Experts of a small language model: 128 experts in each of 7 layers.
Below are experts of layer 3 (counted from 0) of a mixture-of-experts language model. Rows are named router (the router's row for the expert), gate (a neuron's input weights, with its number), up (a neuron's input weights, with its number), down (a neuron's output weights, with its number) and show model dimensions 32-63. Each number is 128 + 24 x the weight over its row's rms, rounded and kept within 0 to 255. Numbers have three digits each.
After each expert's rows: a language model's description of what the expert responds to. This comes from a sample of Wikipedia text that the model never trained on.

# expert 34
router:140136199106158104124116093089117148161109114165117118127157093142114121109128136141142072143133
gate0:130112132111119126152138142094073139130104113173138156132100162133138115094154128122134106109100
up0:140087096139164164115108159136128146112158167120126096128136156119062137142126151127153123112132
down0:122158131137149119188140137132131143111124118118130149111123146147125153130111102086117097120136
gate1:140139152127140136091107099127086092163150105141085116140162144093131136124118129117142135130113
up1:121149161144107145102103090144107124104136181090118101099149118127130082095106105087113136130168
down1:146127146135110132063122148164139124125109160122125108146131129141133122174171144148133105106151
gate2:122135098133137129110171128060111144144109134128148081140134137125163145111134127138145084146160
up2:135120112126136117166091156177130084096160118123086149129150125157155116175108127158101119151147
down2:170143108121091121154203088139130129120143152150156126148131100132147098070152085093110143098168
gate3:179125149148121132119150157083113158108124136127117140133156109158111138144167129165128095176142
up3:104119130144094157103155107116132163153117117149100140099112171111111153112154157121083139078136
down3:119115164141110106082167107127136137148121128092156091144138134136094128091108122165071115123145
gate4:134165164093078125135117131127120180162134119173164141120119134138118151127168163151148141103112
up4:117116137131105154076118113129100177134130153123112130150134173144139165139135137118146160092126
down4:125148104164106082090178094140131128146160096140144146121151137164087134173133115141134150124129
gate5:151130110168121134153124114102160103178174124139105145104140128128125136126120122162163145085133
up5:147114082159113137111100118115137135149121136132121112120141166111195106124100144142134105141149
down5:102137125077089137151131096162152145105128082166107109134151134137100155111075162101123154112122
gate6:102103123111120147136098146108136134161088107112130136121147130156124133107140126137126093120175
up6:126114139074088136135171119141128102114144087083143204140087145124147167131114126155089145165135
down6:138119129151104126117158147092123135099132114130148087191159164086162127080102130130118122142087
gate7:097104129137120164109174132108098158120068145168118130157142080123149128114146135138164082153154
up7:116066111179094178090111140113143163156127116148118166124104092166093142121142147111144113101127
down7:161130158148114184142094156091131132140127148103107151121125155095119128094112149091133131085101
gate8:076107178154169115146103098126126132141141131147135144147149140155109141126140122106136065089160
up8:086145146116133152151136136108144150102142161115123099133153131142158079151123145165169122117134
down8:128173118101102135135117147111117103106136143116140176112078113139059123146119141170136159129150
Table cells and ag/v pieces. Spaces and pipes starting table cells before dates, plus pieces like ag, v, M inside names, as in Fl-ag, Pent-ag-ram, Sal-v-atore.

# expert 14
router:137168136112115153121161155110151164100088133154072151139136105117104104120136089124108146157116
gate0:111164127093097145115159161123146155132099138177108150140130122099097104149086102130132126146109
up0:106139126131140153125142110083117152137117162115117112115118124107120128147117101128162166161157
down0:164099131117152115112073085136151115098160116158155128125097149146166138100146141120105100102132
gate1:144115162129118133158183110096142141087115145161153129151134094132144103137170126103099138144108
up1:131117140134112131159112090137088084095124156097166096143091111108115126134111119123143137147151
down1:125138126157135141136120165122115141162158142141132159136081168142089158130174147124147095207130
gate2:158099146125143130138112151107105138104091148116120105128181136087129126158077098105123137085156
up2:132142124142105125165144162126182125133116176114122164107135095095145163115153147095121115132098
down2:099121168145106134138097141158124109101107122135127120127103168140125134138157151078153111091105
gate3:120086149128156122150059155097079108150187093152106121127116128184167116145174125127131138122133
up3:124154126143096127097131127171103151110102161136110130133101091119099148105128138155127132155127
down3:135140079116110109134069125114101170121134157098115126117095119127134120162192141164152135126096
gate4:136138128129115129107115114114152125120142112099162141135136120102154136123118120128085160149125
up4:123106122111169108136098139155101152115119121124141136082114119119174133122150094148142136136119
down4:076122107107087122154139121110130116144130132134110121111101106169106091153113121143161174128117
gate5:128124141144121125138167143105159159122113134170139124103138104111141100125094105136132144126149
up5:137132172148133088115115110125103135125156155149110080121094126143082110130126157150113127097109
down5:087087110044160114083119107143150149130184162130105175115116150095146127151121096126111144144145
gate6:147131132099130126102123168125115119126110125176130131111121159130125124148109096116091151145123
up6:157088094166137164150125081103153132067114103133142134145112173134158130121116123122094149127167
down6:094121103151133170155157142123140156088123131127095144159095112120134144139080141116145129158096
gate7:090100129088097144095133161143142150192079126172103144130167136123130086183156112154103141125136
up7:117143073114160122139114139140161136130106118104073107121150178142110160092122140115152095132107
down7:121150108140121103117167152111115125154171145146149125105069082152119170097169097159198123119139
gate8:126120153160171153101166135087126128082107135192081138137113147146123123130141076170100118099102
up8:131152101116097144138131111089089096133113126160162144128096140068114177156169113132158170155128
down8:135113120098097108146103148185130106112137133128161110121124133132093125141133118124154113133103
Male first names. Common given names and their completing pieces, such as John, William, Christ-opher, Har-old, Fried-rich, usually before a surname.

# expert 63
router:138125180114120116075153145137123120094153106145098144109123101130093149120172112149104101153149
gate0:098132189080157122112156143111098108092129133109104149117116073127138130103164129138114081094137
up0:087099143144142138125132115099138156116108126148087133136107126115109117104155117162136106128144
down0:091115180124113157128141136153109118124119129116108152109113101112111111146084156142102073110158
gate1:142173144091104178128139135115127130137082105138122141150119079151165108143109130158159107145101
up1:154167145110155147111130151096141082121147111138152130158153121131118147136100107150114141143131
down1:162092177139142086126105091102143146116145140141143183148114129137124137099140114139122174088123
gate2:109129110133121121101138122158142119106147065108099166140126102092083167097179125160119117124104
up2:123146132080096120132120126145109104182114062126140137154118101144113155140162155157107124115103
down2:114112123151160103100147085172159111121127115142132088156089125114102177150085090149111177138156
gate3:138084144142115152128123138127160153092123155092127141104124128127113133093171125157132155127131
up3:094126105140161080141133101128108123128138133118143136121139161137131133119120122145102134134131
down3:139140143125177103128145135123127118152140136129107130094136132110166146132074118146117107116138
gate4:134117157133083112124130146120156122121085174144132157084132110084127132121182106156131092121131
up4:149134160137154150124096086125123165132141144108127111153136150117147099137084130080184121103127
down4:092143120102126119104135165112158119142073154158120134119071112090134144103174115171099128146156
gate5:161150159084127143145121105093153107125126130145142154080081134149144120142132156084112152127093
up5:108132124183156100152114132115169159145111116122156161119151139112164119156090129150142159118101
down5:146105194116186150107155134083146147118112079145136141108120161143122117163122144110123119090124
gate6:117182174103146134092130107077114147137152127182092113158161196148121112101106126109137152119160
up6:125144157150128122111115107124127156099169100124090124099179146148077127122101120134120168131126
down6:103158133186146163091135155135164100115152101149113081132117143169103117120075123144141166162127
gate7:172149135123115125137149098128122123097084144126132141130137087106126137158121131129152118131101
up7:153143127155154150158089137091163135152143151103130124134123161141178084167108130073178171183146
down7:130095150146139104117123087114168122085128128092113102157129158106116166122104132119138128123099
gate8:122112137143133155148151137088130132128141170106173133111121129102081117089159145129141148102144
up8:137090146123107066117141165128113143113164127128133153142087070108161150144131095136086090129125
down8:112132145122141080119148161156127146161122127116106112150141132163143141147159080125147107094140
Table cell separators. Pipe separators and list punctuation starting rows in tables and lists, such as the | after a year or rank, semicolons.

# expert 15
router:128110161088095159094180109085101157142135110133119147098143080108125159144151090147134120118178
gate0:102133115108110100092185158158117138109109088154125152103132138125146098102142128131123171129115
up0:098125157119142106123105143126157129097153110130105167130058114111107142157128136138154134134132
down0:173114119120124120158152108140137192109130111136145138098134178083155148135152115102078100130114
gate1:116146171130146151130115139106114141148102128140159131127098136095116110111139123089100171109135
up1:103087157099134122110151101152123146113091091108126140119106156130090118149127119122142154113156
down1:148088115132128132084125127081189155154113117109115106085169113096103128127146116163142140128120
gate2:098131176116116169135144132103156139139103121093128121116187105100168126185114112117140120122155
up2:069124100101107118113131127088121131097121127133129105090142143123087156144104113146122097150134
down2:145063122147157112162126125121109148102095165092169132149131167126152105122125133158149085126103
gate3:097101131099101114108129179128108161128112099167121161096142092116105111169134132135108142177148
up3:133129162100112106194136084174152144096091110165118146083136140101142171160090090150139106126113
down3:139153167138158118110140103189151119146134095088112133129120131151114133121146130125160122145123
gate4:095133118128141153092122112089084089175152098178143128148119122143160133150162152175122136157119
up4:117121126121137147130125121123139144170124069157131120118155095155142119129119122148110129129122
down4:121098133133119118075152145113138120128109149171158126095161149178085179187155149127119144107116
gate5:137132133126094118100175086089099134151157160091125139119135115106158107104193114157150066166138
up5:128126135136130148083077096146089127063116131079156118109122126141128143144116154128115093061113
down5:110178183109152176151125193135130121123104129144157114144094099126139159161136075098119157100136
gate6:145151156145097135101153153129143153160129148116122118110117119119098107159113128139118175116133
up6:131150121144137109145098081143125143116129058139149098080143131106121175177143117147140103085110
down6:150121146118119122125121135142116172142087089132196163155126161121144118158127158127149143123091
gate7:138136137124121154092146121122079123129137116131125119122120115139136100087096112113116121105154
up7:134117153110125118107143171143112118156109123112180148115120127093104134073148125124103170127115
down7:130140104169126111148110153151134160174142152078089135180138126130122139098108132138156121163153
gate8:105133154137127163104139096095158154098123114130179150141078123119120126130162152129162134095136
up8:120081097149107093178100090096169131145142155138196131149125139100133136110182109132148119128112
down8:130080110135116110094094119118144111113130065167158093134121142140127092162104180112112121173138
Politics and law words. Words and name pieces about politics, law and public bodies, such as Congress, Party, represented, Supreme, public, Labour, Melinda.

# expert 30
router:146144131109136184129148125058098137148137125104139114084165110136134084109109117118121150127122
gate0:145160116131137125098102141108110126142080118143134109096138132182128090125140151165125149117108
up0:097105124133104102135136117155123126125091117122135167130103119108174151159153134158097128102169
down0:145098153153139106145104126140113110129122118129119097135129161100167147151109124145128133203128
gate1:129182127141097171131131079102140147114085126131092126100146153112123136114127169142121127110135
up1:098154091165125139135137134099114135082134108175154090096122110136170143157149112129101130133126
down1:108149125157133100151150128126141104151105146129143172123153135113167080122113137130096136118146
gate2:141175139113183127088140127080123146132144117109139131126182095112153082120127138135143135168123
up2:156120118150087094132136112111100129156102121175091123085130080088133132149125134150099123124074
down2:131119134126143126159130124150103157094156147145142176126123140143112131136141122144135170120126
gate3:134129103150123158161143121086115100167126101143136143149121111123137146090127124144134093105139
up3:116115135140110145124133149144125140095111098149172126131147130117133100138145142113148148135113
down3:152122149115129118127116149135144169163104118119130120138127130122137140118153168154122126150113
gate4:123148135141183142127101146091133128113113098121113132096136101183087121132129105122119173167102
up4:105161129130130103128118107176153122080091127147129149099164106079124129154082140132085099097116
down4:152119155085177153091157074114182131118144071103123115116120110120130160152172148107119101113128
gate5:115130131146143082148116114185094148123151111118079144158123171084118144186115127117119145115139
up5:082113153112120137106122131171169096134170146131080111158123144135099141122116125122152118124150
down5:104091153119111090120144103129106155132101156109128136104100151157100113146170116142137075176146
gate6:165142143152124066111096143110113160155136116140111153167101093126077121102104156102122152135160
up6:130159146114124129082162134077149102124105105181113176141140165154109132186128133079155145100098
down6:111121147145110154151151127105130126100149138142148073136111157114128129118143100179115136149194
gate7:140134127106137096120129117113115088146142126165127116152138070164076121129140106106146142118115
up7:149143154123194162109155133112123122152135107099126084080155089112106111143108139140116148164125
down7:144134138143102088140191136071087135100128152114099166125132133111140130173140129091120098121094
gate8:111138164125090110143139125167141151148116126164141138113115112120101103127107163119130161142102
up8:130115123133122104123137094137144150164148136135089094125148112160152147136126144152123132125148
down8:120112118135169123119124111136143081119145133087102157126150119131092135120140088167137114144112
Capitalized name starts. First capital letter or syllable of proper names and foreign words, such as Der-by, Cal-igula, Ch-oppers, and species names in taxoboxes.

# expert 48
router:155158124086154138132138085088140146104124113148121153146161134137085153146163113146111108109144
gate0:125164107107157133127105109105150111123086151171110143162138139136105146166117091117119163153150
up0:143091165165124104113120152117105111117148095104109150067128122143142113146076162164121104105137
down0:158138145135099171138128163127127106093139127107115169132136142082139121078134117137171148166152
gate1:107150121085140159165128112140152126148134110135112167124152165101096121119099107106159130095105
up1:132127173176093083073129157130164131137115161166111126112130155148150141124137142136101123164097
down1:124110119145152131116095101119151137106138159155071149177138139139126139180097099182114121123115
gate2:166165122128163094140148171121122159112109105102122122192139100137096131120111132142121115110154
up2:115134143124107131145142140156117087132124132122170115101093100113131101114196154110176142168077
down2:141144144142152134077131124133119108134135131106099114123145069143202132165100119124150094133132
gate3:153112129143161111158122127124114173143124143160138166144151142123109140125158146104155134086134
up3:118111142137085098127094158160116120131149168128125074147164137124107142113096128127125146162110
down3:147126151135098129086126125098166139132122092135186112088131108124105079166127113132138109166113
gate4:128148129163100141119153104116154112154139148130112101129159143175145128129124130126117104133133
up4:095153116111093149125121155114132147121141122140119100147113129152099113133163117118199098113159
down4:096119156164150150144117127118093140066135088119156150128150158109137139111092157098099141117129
gate5:210143165100137161147097175153093106113148114161119154097109144129153125100135120141114129131133
up5:110114138099112098139125157099125144117158143097118108171077130163145108129104153113140103109109
down5:130112148155168117089111139158108149150131135112150108180158131113094120153130125091147099122146
gate6:162113093162160118108092131114156131097135106144104150164140150132123148136158120119169136130128
up6:105173148124140109129116119146086144161130095153164123111136119111157166104132144112131144145096
down6:093146140105119138123169142148159143131116095103115117156143174133153102134149135113123141133139
gate7:130114115107138151137119110109114120090095154176146116115082124143102133107128108143149115120124
up7:111136115146128106159117148073144119119107118107143130141154144137131106075106114143157170168129
down7:128103106108117130172136156128154113184140138108123140131129123113162097149150159120180085132098
gate8:140182114089158150114146116125140163089116124180111133152142170122076146080141096130132162155137
up8:161120124132115150125124085168140138104100139111146080123106133113152172096125086091121097112148
down8:146144091096156119113080157144121114130099148132124142118106129133096128120126107127101166137115
Mid-word syllables. Middle syllables inside words and names such as ail-er-on, spoil-er, Furq-an, plus stray spaces and colons in tables and track lists.

# expert 58
router:106123168112146133111143140097112146128150110115102139074159091124150107164156132147132108148124
gate0:119150115098132159129152076091123139124156105132116162111105140108135108138151157167088159125117
up0:086138136119118089153114142149124132148086090155140161167138082155090129118135133132092155126141
down0:136151171106073121142110111123113185182103067129156089094139077118111136128159137139079145112150
gate1:125117168114143147119129121110154161108119139155122127103161116154107096130117110115098123172127
up1:090139161103130157126145146097129136084114164171102146121111101122120116179120120108151132163086
down1:110092118200102113094126122132115124136139142136108145090122133119090135122121119144112124106120
gate2:159125114188154181126117116100132104159109079132144152156187149126130149114126176120106129122110
up2:095139124113147137098112141110103140120091135161140145141099093108162142131105110077108144108115
down2:145119126147145087100128114093129117117184106145122126081135112116153143168115164142102126121154
gate3:154149128118150120117150134104108076123129123129119086099126095127122120130146092095105147147120
up3:161145171115126157113150092121152110117116169122163120101115155102099125131125137146122140130126
down3:169131104149129139152134100115170095109149147109068107127138111153139127173114138138164122162105
gate4:141095151107173159142139140116108102160162102119116101108105141080141081159103108127102165136114
up4:123159107136164130088141118120130152178119100104089096165134125113111073151144148137054118102159
down4:105091095068137103147139152130152104111139159111137136076106146131119150164146081180108133111117
gate5:149148149113114131097084121123159127132140135159146162104155090118142177138139082127168135149128
up5:139076101138182131118111114118150114126101088160133149169137080113160167100125173167151142122088
down5:162082095130115102138138132099124140095153163140101158092112104134138081168128129171111128164103
gate6:147115109124164101133153158110150124109134117100155112117169113111154112125126121129107102146140
up6:110129137164162118134163125133118170124107126142141194132114152092100122134105152143103140099124
down6:077180173093130131180166145127135138110103109151156154138208122107130164152114145138126113113123
gate7:112119161110136137071129129113128121147143063117062098117121161149147113120151094117117123115105
up7:084179153114095100164081129124112154085099160156120123161090164151131113138080094137107118106121
down7:114111094128157135119136154119112134114112101119105119095086135118105106116145111131115112133133
gate8:150144145125153132114162134167101109141163148115129110109113063099120114181158127158139113144126
up8:124117097110136119157097163072133126149114129106143194083141090104141118128158122109110130115124
down8:198145163139146146139099079109077106126095115099171137109136095104124088112134113118128165105139
Accented foreign-name letters. Accented letters and inner syllables of non-English names and places, such as Félicité, Leganés, Väter, Stockholm, Ljubljana.

# expert 32
router:179129122139139159128158140065098145132119104143106149140167123087103103104119089164107120141134
gate0:150108141134079094160141146113097161185108120139109121139143169125121128085072124150150119144123
up0:149145154146178153142191108149124122123132096175160103096154137121130209098115118105144137100141
down0:171123140101134096146141130122132102146122153110121105145111135135139163136126143122092134143116
gate1:137134124138148136119118134096127146173118100138120069168121127134131145140101116163157165151128
up1:103127143107146136087097087136154098081127128104122143080107093165136135109133111106130127109102
down1:133134185174134113114151144153096159105145118117118106120115121154101101162163105126103125117143
gate2:106103128137138118120139169116169090148108147165124156188108098114103126129129138130116113092155
up2:105149117117072114168143099159146156171144141104124139091129132104132153107108078083125139122133
down2:154124168131112108129123146147122091156176114080152162078175087106158115107126113087087108083112
gate3:151101105144120155125092155095124096099134110159069113174145159107132133113146110133105121108126
up3:122140161142123120106131108162117161151093138125107157094088109169152148149109123119102085154128
down3:125169145107137100135135143156139099167137182092123096094115132124136133149129115111090103132180
gate4:151147093138124128151213158112130126122101148126132131113123103111136130104126128123097089145139
up4:128099092098126156089113130162141133067148112133091128113131096159126137146111093159139165123164
down4:132101166105102159121123077134087117113110066143145123131095117177153150106170127135187103121120
gate5:160168114134181143123157124115080121145077122136106140103164185073159156146090107147113115132147
up5:147119122098097140089119177103099147126151123133111140095144148115127125130145143152138123114165
down5:123133103121141116127135131170107139126135121076102082101161189149116109137120126148080118186121
gate6:144096124155127128123124139093118153123163158121118094128144143145075131109156126114116141126175
up6:091141168130137114141121097153074118132085103152122143102133131095082132155110107125134147149103
down6:088140107085152149108120123100146126151075128117114118136138141142126114109147132141132157169140
gate7:155120087099111160129157102125138123078129137151132149142158128151098120110144116109154101084140
up7:122149147140132089104102116146098121153107139074132125143095129141117102159105128108082148177112
down7:124187141107143136086126115150100120128123112104180118095145177113148122141143117083106148126156
gate8:167101120128132161112127131138118137176125126146142180121115148118127118100128110126162133189122
up8:138103153145130126100111093122119100112101091136154134174105117095105096107130146150130099134143
down8:123101108091147093075163148106146127144116134159178144107127143149143087160107119114094141175138
Capitalized word starts. Capitalized first pieces of names and words, such as Mark-et, Ad-venture, Engine-ering, And, Clark-e, often at list or cell starts.

# expert 40
router:162128164108183155124135109082092117136125096120121161102101070125100094146171151127120111111120
gate0:152144155089115159148137103147110138118111125118095170147134121119107149141127145153154151125132
up0:132125145156128122137120133101131159133166131153096128097165183184153114069112143142168107136141
down0:150146127133146095119072101119146139159157156118128106122092092114109158116127113125160141175065
gate1:126126105172126173089147116101140157164099129140123108154159126100123142128128111136136103075143
up1:127101117127148106136101087142147129136113112137099119154143142123129122080147119093112126137111
down1:127122133098095141132186113155115118164144084127163110152125103127112150123120135105101191120178
gate2:126135119070150115135101152103149117108071172118108136179150101116109096134106108114094134124123
up2:124155129179117138141117101161140061126147113120173152142106105165107148099115124091134109134124
down2:102112100097107127149132104131092116144142126129157144116157113098155146160105116135059112102139
gate3:130164169121135167152101094108114100170120120162119145139070097139071136137164160114132149166154
up3:097160088142111130100123108159166103103100154128127130126139141121138117137081130139137142120101
down3:135142151135131108126116096113111131145159106179164141151138118162158118140106089128089108111133
gate4:132122141149175145122102124093115138127194096126118151110087102095117108122167186132120124115152
up4:102142130110132151144113107117103161166104081132130093127132119148150133159118148131126109120164
down4:101109140100152138153122136141162123094155106143109134133098145093146145125150090136145109064166
gate5:152155122104150136133126114118140114093105143135115163138115100131131109140150152155070126149123
up5:107194117115156139107137169162152124078133169151126146136109105111159115137159157154120130146162
down5:142110108181137118115095095094134112145104126130117125128092167098145125128161114131118112134152
gate6:098103103160063137127150115157153116135115147117127163110096115150108116081127141118125116097143
up6:082112149093083126136149095120150102105139128145143106095083161110111113121140171133164117125105
down6:070117071091088164163151116117080128118129132128125113082097132125113131091112167163137141133120
gate7:155129126151154093127101129113092120132132074159144144129080106112094077135157128106131151142125
up7:116147170095146128100139145111072109140084077121157113121152151143125124127144129148126149083124
down7:127139098129154114106103113089128146122115158155151128133137112160162133127106152147130105167118
gate8:140150111107144120124101123121129135106126145143144179129162114081120120133130103094098159064129
up8:138148155147122146149138135142116097144130109116124113160094159116144146119135166073167156151124
down8:093153171136100130140159086141160113125131125142123093121134140108147125143182126152130133141155
Capitalized word onsets. Initial capital-letter pieces starting a word after a paragraph break, parenthesis, quote or heading, such as M-ercury, Wh-ile, P-ersonnel, B-oniface.

# expert 20
router:153145170087114161141153099084102142117131117151083139109133118130090108135151110142125111154122
gate0:184153118159149124140150081105104113111158095100153131106088120134120125074104137124129127097154
up0:115119116122102095175127155101102143126110148116144115127167119164125153139125143169114110141110
down0:126138170105141142125111132135135083122113119066103136095158116109145133109123111131087140178140
gate1:148112116088158113117144118119128112123141113117129101138084125180150120104128110157156106148145
up1:133112149125097112143134112141139148160101133137107181142134160110144091171119141071099129131119
down1:123123129130151102134112113087116171101144116108130150142134081126162170160113110122092130115153
gate2:165147110124129155144115136112152146099108080132116155121108119152153135120152099133099108067134
up2:182118073123162122116134169153113121132131152118096162151081110153101135118139140145161120117075
down2:098160112132130148142144107119127116158147149128137079077141098135194129141119134167123110133101
gate3:168124170111156114136131099077121097132171090116122175157103139175133136093120124157129119138140
up3:141142143165135105086137123116119119103110162082143109165168165142148101155097104143124157068164
down3:116104145122149116114164131132129140139101133138118094143108175094132165114132135169145122131100
gate4:150149152127131145125128113089089120146115131141107134087143138113102129110128113089152097144138
up4:092147146111134128168125148085115129124123142163129154152144154103110107116141095136106106149142
down4:116162087132186125149149095100113133152105118119091103156104136136086135090124138144135107178120
gate5:137107126157143110136093131115110150098151118103114157097118134107151150145137147146155100112121
up5:149126156163115115149125173161173150115162105117139114177129126081109109118123109124086086136127
down5:097162125137141120068125136129145138111106171145102124135111130156136110091130164129147090134101
gate6:120116104125118133110118125066105105151135098120183141154107082102106108101158144142138149159107
up6:112098104131121117066115123116117138125106162156138213135104150134128128119117120138116134181132
down6:139106148116139129083141124126199155096129115093155130100091124141132121090146117107126116130108
gate7:115112160120112144114139104067100131137117162102122097125120115154083174146167121128160132098143
up7:125149106146174115116138132189153147163141133104136100150114131130148093144147143138094152140099
down7:123178130134118136116161094137099161171115146144148137150135099180139090103154134163154142143109
gate8:136156162121137131110101133153123120135127139133068086121167119094075098112125092160122104132142
up8:124119086136158138127132139122171067111170106101114160110112152121159154129118150139113128121093
down8:114099115114140114150157082095160142121137128076107120144123104121108138141113180105077117102121
Countries and nationalities. Country and national name pieces like United, States, Kingdom, Indones-, Indian, Arab-, often after the or of.

# expert 13
router:152130138081165117128102099091101123113129165123116149122149116167100153147130118133138115099156
gate0:125125106152128117142164127109115098145144118115132136117119109132122174134125126132103177117143
up0:167099127138126086090100102136147131105121121124157116123106135076179114125159163108091118161111
down0:108083105156136136108176105136155133127120138125088090172095092105143163152147120199103137127103
gate1:120114146119166137138137121127117128143077123100122108117098147090071149080104093117135129116100
up1:129166152176096152139123145189173146160099111130123104074117166113098120124135152116115134120084
down1:156087135119105084119162141124088111103133114090121120120149099120118070118134155161118139130139
gate2:111147130113119154102118121106114116100070121141113177134137096159120144138124112160123114155108
up2:136128113104142156154172174101088095087137145174105092153123157115109166135116122095106131130133
down2:140116128115123128159152153146112140133153138132163124130124083093170089109118163082129183130151
gate3:176148155088123119094106122073153125110117134133120102154120140146125180154120162166086141144173
up3:107127141122116114136088127067105115117167103114122166131110097170144096120125149134119094096120
down3:075173147125108136108109136124101166110114123121140123133126116099090132166118127111081157154139
gate4:119122150077159185145131175101092117131148117150095171116120154162149147135072110098148144131143
up4:123157098171088108122134159119132118131099154083153123155152100110134078169100149101098150128121
down4:165074119143160137117130138142106077072124126143118153119117155155135167092106124116153139126098
gate5:144163106070130120128122123117104085104106177152111140104134157143132162123102082142153112112137
up5:103145099082121117076122100119164132126120153130109092117174163104126116138126111139134143168102
down5:117106135130122145148175119138122156166119139144103079121116146119154081168125126116114154171155
gate6:147136166116179108104120126099170134105120161140093122099143143137116130098140171100157123102137
up6:163146159126103136098139135131137091090112127119138138122144126142127121096119114127126112108119
down6:130148091121118091115155135138150113137173116138088155124136109154173177146122117129123118100144
gate7:115131159147147145125160133102094092135112093153116119184092149154111140135124129110140176130173
up7:116119137143154093120109107123143172122211152160136162127131150121117107108131136125158121120090
down7:104143128148119115183189124126073123157166149133191150151154136124108153087115122132145106114129
gate8:153113114128152106136107121101131105111138103143131123145152153145092111111115153093117160142132
up8:184157145166101134103147140103127127166155108112113088153136097119165087099121116120140108123131
down8:088179124101153084061119143119129175115128119120114081168117109131117117084130125176113131114153
Romance name endings. Word-final vowel pieces in Spanish, Portuguese, Italian and Greek names and words, such as -o, -i, -a, -ico.

# expert 41
router:168163172105138143082110134084109178112110129144122154144111125126087148137151118141134140120143
gate0:135153132098165138142093123119123119166107125123154172128113144129145126130159127119153089102122
up0:139164139146115113104120184151132188157104147150103116124161097140160101124137095110163110087126
down0:126123136130166114133173152146154132124105115074121145186120118075151130140143123136130152108154
gate1:153146119118116170158101164067118096118135089123121100117106160123075136118138081085140132159121
up1:141113105122121121130145125110115140146135096111130166172172131121174140135101163122155082124155
down1:103109149096139164158140128134149156133159111126117103099184130127126098134177138103119105088146
gate2:141134156115101148068121138149103174176134150159063139133103124143125147140132120145131157116116
up2:150086136147135157126149141194140112124143154111163112119115091135148090139138130122097111111115
down2:122122103116188128105170132092122140152101123149137110101124116100177110106104126100149133113133
gate3:101137133135122100116096151089119136106160101122134107110179129121089127138128118100134152157141
up3:103149142092155091169106119156131135132145141084103126148160109135117115142126119106119126148129
down3:135150098168148094152133117095128120133158114131139112107111130093179129121145116106157134153145
gate4:129120149101147099139140109088148130150161156198150113164157127118097109152129178077133138112123
up4:122101151110141128133111151153119109139104126137090134122082091117157088139096165108162132175089
down4:109139170177092131113120157113111153153111147123141172146140149156119101157094187127100129131119
gate5:136140164123114110115100126086101096177118136135142150125122129095100123126124182098147143144117
up5:151135149160107126131148171145166109106119108081160152146119092108128131137106119111078095101112
down5:163139157129101134111073142163161118075129132158101124104116127136109176151127142078162090141127
gate6:158115147070096098135152153095171155092116144100108151145127112129125112142136163145094130117176
up6:147154122076123087112099161101154123086134161127122115122150124099139156103104150170130128094148
down6:127096149116164160139086150106126105145090119123129134149119087146170146121104158167125141176123
gate7:130159135101116129106117119070126098125125086133140122151104135133080141142124158101097141142131
up7:144090143120116174096117137062115115133125111163100138157073118121099127123180123113119159171115
down7:149133099108107135126128126182109142147102157126112137111146131151081133163107105072147176147114
gate8:149136148116166119128097151106143149144099140143142137113099142104137163120131119138159151156135
up8:102134176124083150145129174118123089087126132109129100095126069079171112086140110120128126117139
down8:105125130108168123160122104137134126152138133129143167130106116166110106117160123119139171140115
East Asian name syllables. Syllable pieces of Chinese and other foreign names and romanizations, such as u in Wu and Wuhan, Q, Ch, K, Y.